Weights of a small mixture-of-experts language model, trained from scratch on English Wikipedia.
Size: vocabulary 8192, 50.5M parameters.
Experts: 64 experts in each of 7 layers, 128 ReGLU neurons an expert, 2 picks a token, a softmax router.
Training: a variant of SOAP for the experts, 539M tokens.
Below are experts of layer 2 (counted from 0) of a mixture-of-experts language model. Rows are named router (the router's row for the expert), gate (a neuron's input weights, with its number), up (a neuron's input weights, with its number) and show model dimensions 0-255. Each number is 500 + 50 x the weight over its row's rms, rounded and kept within 0 to 999. Numbers have three digits each.
Before each expert's rows: a language model's description of what the expert responds to. This comes from a sample of Wikipedia text that the model never trained on.

# expert 45
Description: First digit of multi-digit numbers (665, 600, 1979) and spelled-out counts like two, three, several, six.
router:572440464443548544487465562542502545504511511432491493511510521483458510471636485595446483598477516486429475495462453530474518604384553484524549512442532477386469528536580425453462493489490506491449439424434504531501430532452567490594471487495491512451503483509489417504511539465432528536513525510464547496535479565530526479511490348515440565516450475514426458514472493511567413412431513461558462503542494564428513468612435491427531448548414544423446618590547453567505511551470453539528484548507516368499514507459529513524392540517499433494419492510493466521536517528570543502482529484475589506456496520518491493488455557496459536495432574468407541482471489510570600596380541456451449507516508522495500418438519546455469590560576468476497519589566508513352466521396585
gate0:460535532540524578464523511505588550529506548526528523395492595499481521522452533492537533572527486369500560487563523545450572501493529484530508594562454520507600501531503517488493481477563466509562479547506578390469442513454487484523541386592464475398502403457489532468452578504501501524517595471483447523504521446498532485620498477519535445535538530561359548479430509473528461442485503446481479437493549439535441487474482493462503494486489496454432492530500570538460574547528407512531396482574512465500597526467539582504534446405518398543473458453481448411570552538563522417503558527554536543601495511451454534487558485498437509533441449583644506575540467505577606518498515504470567519531442506439590457532445463513420556427554549612529502490504572491393545505547437
up0:434548416469451398486560551474518526517549496523545458478574416457425563511470462497539510385621503524458398493471504553547516533566533490558541479534471558464515532472531539450536500474486524543562502510446427428501497405510530486514548525540582475440438486470529589488477419447458453531412471557525459440448534421505477476418513547528472583540388457514500510502546426434420498529492557564465498502533451440602541643507566499501444522478390527527523516397442476419462525500550509454549473488575498552482414457458438488500509564559451658461567531457553472406509434527544467510469491521494508557511485495496545631500533529515575484447550558486546505507406373468572532515523546520573511480478544435594477465536533498506478537513460491596504459482588418462602480500470489
gate1:501384458526457500488497515516475540537485515505543532419537476523472472505559465514475564483436494412437521404507470438440479563474478520528576591517438490487543468518447407459493531616523391524563513509518492612492494564518535514463467579479472539526535577503511578518384367496516487591459437501421552525572469503431432462536490454430469560493495373521410543426560451565482409466552621467492492515560555463447509457472484463450475567423520504556427441521509493422480505554454547526531523445475514580457569470509516541519452530556496618469531465555541448470416431463522480475489404428470484513555529485534422574455488449456481538537418534480501447461426514505478476501457502522448547566505469411496533395466488516498460473431625413448558490473452433470459575535471608
up1:475534551461437496521494434457569461465614513465505586457590570425481549492540436559572547514496527500506614437496441475410525552555521511498513479560505543564421502499542606415541452559562477524588605465511533474474435558507487439506377554577494450564484444577505486448531509579520531466542481539490393504504497507529491485564477509526481461607525529566523567449545506513494493510498517640420538455479505531483435430450560461397515531497551512541496401528609534469530524508475484502608561462477445538445493487545563543513426487543493557442470554509493599485466463488484461481433524522574422460565450467582502566422435516501535583424523476559482549480516536496500543532567476476454459409508512482576483460519416505519397540474543429548456499449610536556487514404560588
gate2:504480518404514526508441524472488449496477433456521481503699434438468328516489507574526511463543579565444477590482580502503496608438477531433404403528459550454452555505508582558447510485571486526432479558452540538525529525495578506467533537582444504405551445406378494493614441444435475547485525493527598507482502509526480446483456531477570466560535528413498442577489488462490549460490449514529410537559495524549434542507409488497488472493524513496461450567516521423604466505395509496474551513466509395534448459510505544544484437539394535472574445492455494480551442499495511493488480548537556513448452471528491469493465504427532531573401594566512486506546559444495593577478455392520500523461481429480433464543527536521530434593478477494514484484493527482458494513466420
up2:544437447593411467544376564571539508463415446490389502488401582580537494543479468493548504370445500431451482413560416525467437566519491511487582468541496475536509504454488523484462494551436521514513470460508488417494528410449441526525399460572541502534498443559559528508505535505583569522514482551427489521565449479365384504508489483461419563495457488541432517502503558499430502588514561583518492472445563503464548547507566498464479475533504491490452513494513578605490552529561543432485355469523482522479498553441462448425498558461523526517534542502536492443575469447491566453496433492502597471441582601564462510508484399478465545458574528446414450526471493551478437543569535497495443463549516502494621500533487427505534491590395557527529518449457506479580482509451512
gate3:526540472564513495556453520520469532536523516478352502457510443474450456513484449462440494421463532450457422369442503537515552473473467525507488550609611542527486422456456557492480445487512511609535469464468646497475569509536416420502484555516520524454503495465526514527479522438463584535431573468582477436480515489459453516554511557449513515436458458496474393422511483574496469525541479481560489477581498540469497546646449547468489563603495511428430523537468482441436460474495549541493374461538442516492399583546388528554526456392547417552452563547487503490597393551574547562482497468543494518471511403475491541443442496551555478498482508436444480461510480515443522443485499506452430516487429527407489540481492466550503468509499424502601504496587447432538447550536420
up3:538395554433439491466483502531522495438497602519589680609399569527563491475430560489545505486456504530452489616542497437579410546472485508430496493418427466585511522485504491498526488546446496507538529523550569415485549448530461487518516566498486584432540539449574567518491494530546527504508485498391580544496492426487489502540521510441476472485538483433540519507596490540457533480516627439539530507462466501490432447538454462535448480554421463459428448535528548574440516529485495489440484424479435455539542528428486459482504472530397437553464560540455548446468604453442412512525513465450364498512431586522596542506436557471505468471451407556509557490446495574447545470437483570471529549442431443491507508550533451552507534481439549480456537537466592450530476490430421
gate4:523467541508467478389575504503551574627509498480468591450582533502452463528490488612509536526499565486628491514468472449526551520475510559503557466508466485510567430523509441479487568438559492419425483554468446458506536452512508424538502453494461498582539570558492569551510451515573530486524472586566534542440543472449530454484439478543471538510462426498414535447519506460543483571518498494591584511475467427605502381444453488433496544501531481464465469441415498434557476484440453511551487507506512585506531485463541601460439547482462503424525573536515631457590557517494417557510394486481552539371428425557552411492489560503470540509552431491533500447462616460571509464467515471535539487574556463531447512508533454468549555582489543590530547507452437450454450414430432
up4:533484541569508515507565501582463529563553494434503552516512595584573563422549455477485487548516561465533560488496521513537391430494518472478483557456540484474526529424521503478643583526509471493491450481387584523552544414603551488495414519550501398475526455629497555556484437513620542523420421547594495551429527586501474526468531519499501462459536503387406522440472537524519476485503410554655523507403509475509555544526472540519514472616534541486485446580411542472561585515504487480426422452489469479490487443449506453472519446535511479518513519663497494489542462506509528483539472507498485504540536495551490493486558462518431404472541446553529459453412455502532517419468489461491470436593528513500501573484455492447427615475467517472538516555498544551449472420511433
gate5:486489495490487511458541553445529495511567523494493552549503517477459564536496448564485481510437553509420532494555469499468545539570572530476498519466450526479533428472481559503612573553483567503519531467483488492550439565526518505468559499526494491409555533447412510482451537558514509391508484582462456481561512559464517481369488465517366457551515476607517383456572594448602416418487508427580434516447536596516446499516476427482470497473430426453576549514508500466579495538461528505469382472537459404523489480545584564533504411564384518454490500485461543470475492475458593592540444446504538598479460433461564482490415453490429534546515484612497397498491430535388506447438525441514540521494512494514612485542511490492440456475592510515447569538558529471396497460451462
up5:473514548501462479517531557492500511450461480387491571521497484527530488391487465514479504514514592562426473557418464555551451508457532427471418474516597494516520518509401446427544489467399495478474503425435502412418474472536587428481531496507475508475408540521438465536438422520464540502522555553488505431505500612539400539476385485468496503507458490538554385495602530450459443428622537429506461485472510451467490537601578458559545446445502472388491456499428491463506451421497549372463490525504514488511472386475519497504547561546485500490542453456407484494589552498503454473410455458515517565517459452523498460439478519542493526533521472467469458526448532509539524495491463449464453420604558551416627526465447473536490553554497540568474447515434566408523490455346467
gate6:544494604495558440454486437474489524464566479564506543535529569533585515483526536509465526472600498547475563490483495568486500591515443498510501542481517517537518630426512424512446507466587470521533488520475574524506541452454488530507497615496451451498525452439454485482517555485557436484570522437517609504544497602527466504522510500530485499557496538491558549555488487566534382431465429556553473497487514483390453472440479514639488486534491511430307539506467527521420592518513473467529524502477469465477483470559444517521447491503452470426533517521462373427594563579510514572487541542400495512525519495489486400458399503443456538493513602520550413502557544512464456489488513550424455461593504476529572541554383509460458571417625444565555532479416500516526441476575508
up6:505428547450512475504509641518535523453528522441520463557580570523444492566522525512503446432556467500470542574462424544484518513582458524477485476536440553557517462504407546518468491524512477539483593449601462441499413546523545426520569423406421494449511381576515485525561431459493449521597554532504478458496549598527472536524556392492584493503505458544593454515491491498507507540481500498553487502373501547590445504463587408567490483469510499531520496452503531571588454444479491443545481524463428517448569525420468576409533484532542518530503531455487485535432514473479459471392499527478488467493493555430571523530557621535595467539522381540483523501565502560526523371558422592565537475425519434447479485531460564527440563461423473581468526471433435526464501499564462
gate7:514522538456500547509488554524532434400452440429394500520574504491507542532609551585584451589435446488380543521554564544521547505459545519584502445559463566497551580582506521420514437503459546525430573523387478443486502493520472465510520551519461492518438495455508393517421555519397430531504584474600531500509529501486479477505585427442471463518526491503489524480652532466549551584514543550447399505461537443487534599481461583425500509508479443520565553551439470473561583527429455396508449555550485538563539465495538480534458508468410553563544481524504483521568470481426439503479515448526591632481438505422461489488514567460535508579534530602512514509526466416483575553477482545526447513480421477542490539522449511464435525503533477507565459587518490507451420542559513
up7:367503520533456491622396575503630485500437446515450541469526554431516417554498499475572422511446489540420415459508441566468421435441476539525470552521535483505629424467524560531466549518519510571516547562535497509532481590510487517497573533604427549500423470525440592485505571380558452580417560489528367542528484445453454495547472560443588553551568538496516518470417572509425489481525471422490493551533440446525522493463478492399477568497492440510500536591475459576566473505466470545547480537502493418532467456457475430474532505498526493562548484457450415432438516450591473464496524433599501507489480468447470480528415544504526487503457471500470487520434489416437515581587551470502509419563579473481465472553487406506435574541542553478477507515504548521463485494447485

# expert 21
Description: Last digit of years and dates (2007, 2023, 1971), also word-final letters like n, plus century, BC, state codes.
router:486505502437582554457521398440517487480557486382535375464495434465520448486430467515574472439553478590536438601408453603421470473552504625468449481515453416418496481509449412631470512524491579518519584567624611369502499467535540532522462471495465464544461615586529491516536521429442502433399499488491522536523521464403472474426492511510524479453558498515514499506527536456456474571571486467502523467507533555493469445529487485508484544517498558462422480470491547604517483432489594445512469475464475442522487485525482514478474508556473388584454490509518558557529461445521519607448517537461608487479521517519509539443427522570494517564536530471559623454476570559478396433513571429542474432421450418509518473521553465515479515514509533534521500478454531549471469528484494
gate0:444468592488472519454488526431496441535475431489534481470492547523569546533462463480454494477547564446470615497537502495443492511559495532517441513482514527550492507491517404558473602507507498545538527481512446532556519447551564565465489574485509503520389547542491547494399493567439547434488523528517486558498511452512519492534454507584505568545549394487552558513479448429556608461443482515558473513600546606381573538577608507508595528540472461456491419445483466471514598459541488442463508536500496427529492450468468587482583462515492523476489567515534405569531532626565423369496462480529476457544486638496413580464519523568498549437484475552444551511532476504502464499582494505514418599443540492494621397522510517499548476489536491467551555397613534525468411524473489
up0:509552533515409436462501455477559414562663450400488560509538479486504572465528573536436522436448463457512471481476437448478526542488438465509535413574510407491517610492516525566547562505570418466525635560502426562493581509503484436484433487494533390537504562551528530579460563557488459519533446489441533485456553415423511549541476534551481478537459526541471467548477529478445476551575408492582533469602468486475561503501633547578548527495533463556504498469505452551533477467533451459493513542571470460446446511447463505540372581520396520420519489481540460573526501522448465415455530538469498528415444487502499528504567489522506504484410447508500440516518530570466456612482405460514400516519562494543473471472487398567483502514440460458425512501570498473482411490601518
gate1:523573531471567578523505535490462526520438619498490467489446533502509563572510509530479523526547433499529544448462488594420468551503413547553503532541433500454517554511470485512486499516547555537417579613505516483600515485516504413536514567526458470328475457501425495467506488479471395544549505557557550570533559515459567480534529518466472557460535526438430464447437511408484557509526542516548484424545496434563416588419470496558578484578446535494492558484446489572587562603431493472491476470560514467513429461455460358409529489448464540573453508562434469549519527514474457476631582461475473534406453493476498563512545515478549501544574479488607528572458511439401580527491517572599446530476441560411488566483414504530511468504467504515450513509438487513445491548482545
up1:582555493453549493479559539541511587470491520556598496534512459424458527518496533540450527432475497621364504527468483493511422467638464429549436532536473547552558471460471476384519471517537489465456544553466515542509474598464506482558445481537515444567376561535541511523554503404455482531428529481598549496448564488494604468484466476541571429486539500478394449571540526535513577528475492566598485421506472457630486553495530526533521505561509448619423514562413474511470393490473560488430526458439431434538422514526510421480411515494404599471463574462487509566538468543502540521464470490501453600493561478531490521539526531541473499499508518454473482601458465458468488539410502501536469530547533470482496506404390451559553467496552517507496436531478464465395477460565474
gate2:535434518518509458484529414501538476464551641519515414473481480576550475531564400445570537477557519563525518532394463545526500471558443496424430556527517447524570575541563421539461488503507528424474530421555552489511542409428529455448553477556387538544548484572499412451476517491470499527458484417428469511522383451545601530504484505383495605470535434529446433475441519469496483485554448459492432469510492480529489508498363455542445507557561504585525515556439498472493582495487517515481535533537478439541546459539465376458513537478497498517397518602458472457531389511523455524447566543450462428522457533476535514478343561515571518449462481459581552528391513488529485434445510500492400535479541492510511463505493481488528450532497559543516582389526525605521534496524528
up2:466547484522507486432477454485547506516601479482474451490476579545526464506528435474475472481508454552475431464410492511530503500466475502472485505547474522432545394511494463534536507499498588529468465433452627605551524418385541502464463491530548500485548511493566387620453476606575511439401557430424493535515441511524534497433472448546492507515498435498440506382575489525469488493638471542559515466512580556502537433429504447445526422607499484458612558472503427497450505607456473384483496574486506499456555405533520517518498523549424510560510485555560499488559458515513462412432614562472456531534499518510437533530439503483497479488572451517334571540521463538537533503456504521530454528483503461553577532533451534574463522345545513540465463532464521535518539517551427
gate3:450451514474527550489485466438516438485414466498544509518520609549560438529561519469529578581469451456531435498474519444502507452522502614497500487488504341460505476556426461477457527525591523395475455476555424528581492513587426496582456577559574556496474415475476500504585449543470526540518567470496560523523582523484468464520467486508481598534464556471469504457537466603481420509514481556537495454493507585493449515486499519485527517479483521476438549529523478539486550487541429508576511492536533421517484472526530596564571345453548377521501495526511482507443503558473462431499502367562449539434444516504507437484574560421390482483484531565464388354593508570446492560398447419445467487438524536524475493488423569448452399516456478513516541494460511463517492570518527
up3:557441499472467555475415526528533518433557459590426546595548476518470525400500539467417512447520610475577485528551500455546527441540511436510514492526514602543468515542588491435495550500546403491584455536484492547482518509535414512529439472517579494554459593523468481479484527487519486602518511510525523532487500517443446573547555558458408501521465468421450490518540622524381485508569483520555449557461425501537541583408404552441605539518535436536505507485502475559552522535558646458428487498460606490531484517494498508604515502527437426482505508546443550428530572619459574464467544515497505537508515456582493569506567469598537502505530629552446398487505418439440497440475540504517607449495457519491506484531514560471549499495542573538440549522487470519397513519439495
gate4:415557584490471473461497524536564606522510511597438577441493553487539485417523523487430446473452509529498536515528512539557554542512471520474499561494511483481592474448513523542504591455524466528490362573483432536537527566472510507481479554500472401462510456544463529536440533577516483441445493554453429451566609515489553557605534519454582556493573524452531515537556491508535424524610531545499520526552391485576465409478533521494516599558476564517528515470615478551572487430520555444494530486576544445448465531470501589492495487541408541604492470508567535448547500506457509438597480523437481490448505490521530544494479448534592494556443428521495438599493534413482496614496569450501418505504502531485536572436488592537567439509441548406586471555584489535435443459525397
up4:508463476370534475474535542468468567589517392467439570499448623480538510554514559488513443506541557451560466512582533569450526500464499490459528502444523454527467496462496463429524411508561589595521505485474429509591481496499426490447473414457450529479436511442483416518552526328530524588494473459505470445472488545572499482564498544499537550514605550531430592471530526499611520510532475373494552487492511556471533465468489464506540465584527547533515520511480585505461473469466540476419515511467524455389459452489532480505447523505540560482484455484469445552445518485470521591578535581435438452437547445561536454434471564514479506522468378541570434488596424514516413509492574466505529445444374614456488500578468502522474538401456527555574497471487569525441483458486447
gate5:545509448623443459397462346438530523492476481488439465566537481498445492447567536498508544475564520418491499497573400577402512525595481510589496461453526473553570507385486548490563514461529535580543434430583526563506524498510458452496443467571538480476451477464431563525470539546489606484523464581513423538497417565549451466527477561475533501533500538589599510503518562547494438561506492462505495515569568481459519424463558446522543552512467499469490480510363472460501553536428589540527521479512493459441425413469467436442513542468465509473460416536487529579506441461469465505560577542434509467522505410506521557505446557570506527538404581525588492513492496588481540572450478439430457398528458532459497391483519401511534426490554570468557468494436512512504555430538528
up5:423509490567530522518410573380534460531462596424512575522583448441395570435585492465540451453540549543532503513418543520529472530513506499499534539520529460493533474442519431447435555572611487542514511516490583494506538480590471395542431518523529551442544554476486531549440521486547592538521486503477434490553475549553440505463489562440505531583506586523559531477442524456519460568487463622485561528434572407513496469526529458552435546540449536465475511471507550507559522522537499444496501529497539409498472598528548516511448501556486472496439377564563547578416407501389430514547500520445479458442510444541542502383454567562516481507511422494436544549431514560525507541556482580458422497596398506432546417510463475482518510526542479453561534542454556505499459521367463
gate6:445483514582432539513479459529431398465418572519479602563566548448562485454502531508495568458407488437467484525530478587480526558518444495431537547482443468547522514503562525540519446615582525540498544563578560489377474508501434425578515468574536450377509490496437484524486595536517550393411482526466494441569410468489522470410515470545482446537528503431449483507547541466430490574496505461641480460498524513409502426568505548505464497553499470506490440489408474495514510428546509459486444557526512563445382527469352548555497488502581544517489511457527513492454531497505452516400539496555457416465457462522420515424435490546485539486472578486552451519493489452553480392523501564479439422514548465512496467439483523403413570507451552400534548452474524487550486546501438
up6:540442388452456477510502438563531594406539461625518555439524479588552521459565464486494446508421557518455517442561387451459501505450499515560526519529593521531543526580497486451537520483410467480515533618494455495431504571534468498479486520486474518568516516474568443459546480544455485573478457544450568525443425486455546458447515482447474554504425433542448477493473496465570485472512402475579440552456560519608475500457429404489522434513478586433600580484531615516456539549472403439472470530460569500448586485493549468520572490469492473536504530478490503441509465494590475454544473504472376492435517481553529633502499589568493449510479428558510453542423512548466451531439452450470491540483559551418576555538519500526505446536513427482502560494509494564385436526571399
gate7:438507479483576513569468398447513462471455485492426455418463519471492447601469503420514535521574483534479522492460540493424443410489457559534471497629507447429483467471473444474470530480506498556490467443508531499552549492422509539499526468457454494425443499490512486496499543618495577395548470512463455480310476585567506524454489542439480473599466556527560517523471556558495569473491608406506528575543524572496493521490512411486462456465527483555490401544459424512407421504531510563527560564485609432553470573501460560536550518469409394541522457511473529563473482493489473519500576569508532569519430504400453440512484501521530443586546461556574544595550493513520458512392416510539440478403460517465449498467474562466486534564503576505481507482573510504449415600536525
up7:504479663580476522435523518544467536587452466436453508413441469432477449470481453464594399476550464592466508441503401523477509432510517527531521511492468512521504467516477532453499561491521459452465469506575495467526611556453484498541586482458482483490538537480596530599554514467507545493542520520539544387444503493491393421437579544511544538522525530490507460551510495515487491460505370468449516540542448539465510465514492516423529545497455531524495424517519451416558527541564526521510568508532423518538526438523453546526305482435502561479527521489550466496556545463511636554483490467515540514458477538431418440407467492487454511503570589422486457472457470569491610538544557458472535545504465542392430507603455575558487488481576583422474508475553493418455561406519555

# expert 53
Description: Single digits inside coordinates, ISBNs, scores and measurements, plus quantity words like some, potential, eight.
router:533527543482500446506441434513442546518498511429500334485536428543438509502521454485547531485491476537487477617416411525446439441456547487554497521477547343353475471565520589418489504504551517519464481494499509390508522571470454551437476486516536442564498610424497487516364473535541432433501604509507448504508531540539444504484532534486454455414432481499475542582404567478521536499445597492491482485473503589498480449517490564386543424433456476519501558416533396499551493497538457560492477448512516518433647559445519504514505508470556501488500555527506516437525539574644517544531536461506570494527583505579438458429532537564481552517523568466457586524516517490490482566493505399516529484557495541539469522450490560425478563542477477507532483528486574552507514534479580
gate0:575469466422511539530524525464428453487563508554546552548515480481493567559522511484506511465418508498435438534469402590533463422472484557509547535458496456556504454531564540507479528545457478508555525432453479417601457547441456474544492490480450481490459495361523487604613520526504493540474456517529410429532422424553519591465545422445462552496493403493457540470549418500484454548412463563485432536508527509534476501476522513489457530555568598615586533484512471546494576510532446528505502483466485621608498480529506394483497416526460507476442430545516503519542448524533546419516453418445493440551541473494450573590448513550480454458470449484420444542511586519454484490569446550529549540491450351416450521433465433569620444481473529527455496434540430498425483571551517
up0:389479473526494442507457534540513525455597410459466394506504449453484515480535569577540572482524523462528428484483375384558495444479434579488489502422559507544475457407435462500477483497486466489467509469498567518467536474449483495450515426404552530384484414407445548512463506394493568627496482562447505543474467502509574589500485499532477531553464613444453498485491527457500477501590561446513581443508407521523530483463542544501569541519531547503536445451498544497522432506421524511522500449509525497411521485471502434514419418495579538469447513486508520486445484531414387513495459506448563539562413392469523508483467485434522441523497554447508415389492463590519493549440489508504481531527538391561567429416480489486450572459505491534481504560510507530528447463443675
gate1:449459451569547479460450520533458520421507426510533467488445381540510552542579617601447520438394496530550490534432517503482562452458479576510526481418395470461490467525475543489540441479473529414556525533563524574537564527504465520442541544435536578543437419329436487565499397541453433483462424454499462481506485510467457406495410561518506556542493504460598521566477526577483527476444462418519509486546427541576460562499507533453455572586533448407459508492433504524534467478520511556483455512418499440525459434459608527470534574555535531466579441466408472563467554465582487487556469511586487544490473472473437547528542582504497568442534620472473552474507499511552467505468441527541494505489534533533501587523435465514582543533446462455567565449498495432476535509486599
up1:499478512506548501519514528584370522471487449571539412587456487521513494397485550519459512535491467508423600502490471549443470486465501512498475519537481526533454470486484511538431468493623450520550509476483462419472489525441443620506520498486511563445463597530565483642496437573528527413497459598556441524541454456464468493434500501511577562442525506534481481540493584489465494449505459436472572501511524502590495600517579415506502499578513513447510535543473575490529571543465497534373543513536510515518536517540477501519587552510497434490493482325391493489635539522561367517519478519513534492479418498521438570444533474431506485582539536453509555467508442584467487517523401445525601538568619519549520426518488497513537489482473511464554527433597463515499506489589613
gate2:600444457558494500446493421537498442513429486579523480508481498469448448469383589446549521452531552555448476533487546500593533415477420504406548476578586443497548566464527617523494508496402557501504454536465610481593468523499585568486453515428505495469449525428494491427431459503523528402601440491425498473578529519495485473472436516484493535452533504492486564439465422492490525427503511430555459576529547517444479457548477515482494568451478459566475504450469478507487426446462516508467438489377466539498561532460487478505474454523456474609542583456520475502537523370560482611471536543479485566596509519504481495501482380508524575505522522520510531535511568599539485543567461363431477531497489393569460543562472520584467552421489520439462456523474600505474394478504501
up2:469542495479525471514430548466432433419522549473518483534564452521464517474579454479511436492466535462470571519414539471472452548466520539464559476493492506475515450455518515380478492434444573457498550417530447479550466582418502538469519496540541411418574469530518464549557445481526489518546441590489488523398552532483551573466472491532484456457525467612544526490502575523525548408462539547453565498540534491517566486396461560539504478543547460569543478555563529539459534551488418570451377430342518560593516564494548534558547493536514487565502526583583530548482526464418516449479525492469436424598589528483401431527479532448583558519492514475489528510501500500450465444574460480457519474579461400518489433506556484485519532487490450344530408505407498567460643489515494
gate3:460526402477539533410524570538428500585571523550536460572461456547488534554554486518500484575495580390548523474543519577549576517557489536564471496555566443509467473562506430546476509463509482535494468510439461459439474501566478407486495505459572551483579413551524490400465494526437552417440446508511566515428540429560467470450618498558464551395444510543517502498494536571468525561507545614510553529421590483564523451527486466453593522509458475540471498489437467512515539516588526580542540491595458465485543455553501443504584512539593461413522535502566531526553529551457606497500421513539558464550484534452492442514528426577451482535502524524506506485500462541548464503459529528456575473510471533501538536588475561573571417491522512491468429422642542438572420495474346
up3:536498422449464467482556429483529543577560506506607443493446510482476563426425406508532507553538486501526552546473523553608565520492405535566500509485517492475575412543465522476455477617454487456507563446571542459527435494484474480418524405491518489571425441506532504555462516449582496480489481534556502540450450385490585571509498436535554528489486517443534524499523472600535494465482550487522488567442451482514524491407549573499475539543454431549477532544568508484496469515475582550476508369382402484430489528461556497531512504494490491463455435608526477447400506473521436504478468570367534475555528528506472487508560465541536444499503468505459510488687468409412554565413478514451448552503425555515526451503464519554490469419476576532488459479438563528589543558477610
gate4:481493491380404506512562590568609446527481486466564448543395466510528588484623463523518471457381502447378443580516474619484464392507520428527446468519508511480583546515466541498538483476521445468481434485504533516553483407465506461474450543477509487472500547535530453497474453582492527561525439570494482567486584608460416574553456528523462491480500509507452495398531453523514518549544484578496569464507620444496490434497508494547456478579601443511472504520470521538496526447431513462521535427542516492431540444504513455546457483585438527443547578521532423488628614514525511554424579465461467489488526498508507474566559608608625398443528474485443482435557533461444506513507475526491455515450447467499496460446453507487537548470416532483495437489479535563547447523480556
up4:519570468486579537465492526440523498519464533526526406555445623572472518487599505396496519504477488548510386441528518526441459458452413497530465521511511448577594508469534461514493526452515525516563444475515477463442540410410448561536571487576512449469482472466498501484533491469423544495506446426469455517492513495474476494542603531499520528510515550523551564579544427456507627455481573421565530502490548530531477468505507546492451472461499449549459470493498422557543443566535391598481447460479620471466577543447440526491499574523525537463599457491519522522503532432553457600415439449544463428554453513530507512495512457450517495429549542565461468488461518510545529366548482458479486462518482506650540411430532507482511457556341550449460476521479500515461476500323576
gate5:508471424461484429515463436581493501503457476520585496493540464506552463431495592468507412474442505508467498561454445540445572537500517554615513463523531476520548434409534571520498488518448607571446496573501462404474445540498441458517597541521464565425477560405532477502467464565474474429453450456536463493533638511521515431522517502555547429564495495462613509426449582490532555493500490484426549476582493556456442471557525391544508516464429558450542542503559523492544544518484480483500479431498506468487485468560489515495513501373449519538539521470455471520532596529500464435514543447558493441479469463436467489463509538524527350520443576534550506517524388460470587496517424437455572496451552526464408457575428508469529442456477440612509387502431493621429475520587547
up5:529463471450497509540428574491502537511436529447636394564480624565467526434588509480486512430479469487513513418503480515515498557519548525488530454481438563581524467598425503509607545527406557502479509616504505541593463563494491555547625536513506459529452573485519432557486523458521337511503489540490520528572530455467395491476441549513529409460412457510514587581494544556486438476480476385543556370556494528527449589499456536590571491485582549565497505483485469502542452473514468436519452478544373592513445531528549467531487491485476560470532526509520514423491514420474521481456562561600456442460458609501469453483473601480460405481477477542545436500497499521418477468495530447464478467513548471507494460533455544553500464514551415475509486478522476595452464438515507
gate6:491501555515572480458437375486525404522518474530513626452535512395561481544506466497573487479512543467480508535426634470449550437577547551493490481444603370520496532466422458578438437528478508511503450488490441464592466502511513503535478396526369375491530529327532496492419494461474482633495475476472428502538462465476450517508501504553418437524508438439530536424457538529483483469495520443506567463525534492475494502464414523521482507454542490529595527499494462613608541533521472517539523399526474428455447513413508457464512500513525521531567525495531496498560452499502550457403436531522452498417561575489524484460460417486518546405510495489559449445490505424512556440543559471558529530416546536535535520470492472519482511534508592474440498426470466467496466534403384
up6:433554495512471498537495557475355515477586394500395535498468543435541569515502547459455529605506420487450475420529571526550444482520510529481520490446409477606587477568554506490601526513542520479549490440490418464550548482512484452471574472467408504461432418595517527509536565421480507406503485493487513465532510458470475563472513370441538590535549535466439519525380588496488498434476559541454515506488511533398455482535540638471507488582489526476482430469500459492499473491536440419456491556552501474519483550542543483435540550579488497577507548601410482542465440440471490471513472482483605405417494500587512542481549574512488496478403491589502539541459470480567392496554463536575559472476542540527532441514433528523403460470513466514583502486523496446533508439580549
gate7:512465506549568504517502456442442458570493423529567446497493497503546468511583454484559499509487587512506495510570487480555426612533467460480429476472551528464497543531483496586498492511556527544504481604488528349539514558486546429502484552467436434536436374527510567408542545548496540535536470479460469509449450488507434617506514588469501469488479556468479508489532517463485579481553380401467597502496512516503543524542466555471496485524586489584501529516452458610572600478456531470605568487495469434533487520506537387469505478488448570521504524464429443496585354496518554584453496550464399480506513515423474531486444519423489555538439480431469455504451511482448528581412425573412437532509441659561572517513482442456424500500530427476549471468437465537499554478466484
up7:493478413557584501429506571480506451626514540505556544506496537466460490501530447600467559527514493463549438637483559505451520595452384476473540529454493529427481481561431492476418467576506461568545488482449510356509508434568513444437441554458494475496417429482531478455508489520485492520528526529480499467489482622446460557502483569425560466379457544528450480486508503480405482470543427396444569439584524553527531470449496479527476476483458396494448596488436486542543545461512526490475443535478483535495454468482442476508600567506514469514573548504532486553564352555424515640504493536503395524510503490507535594454455543461526556528471490416523470456584570554475566492494461528419535576460437572533586469542538516457515428484510471446492481460474458569454507483577547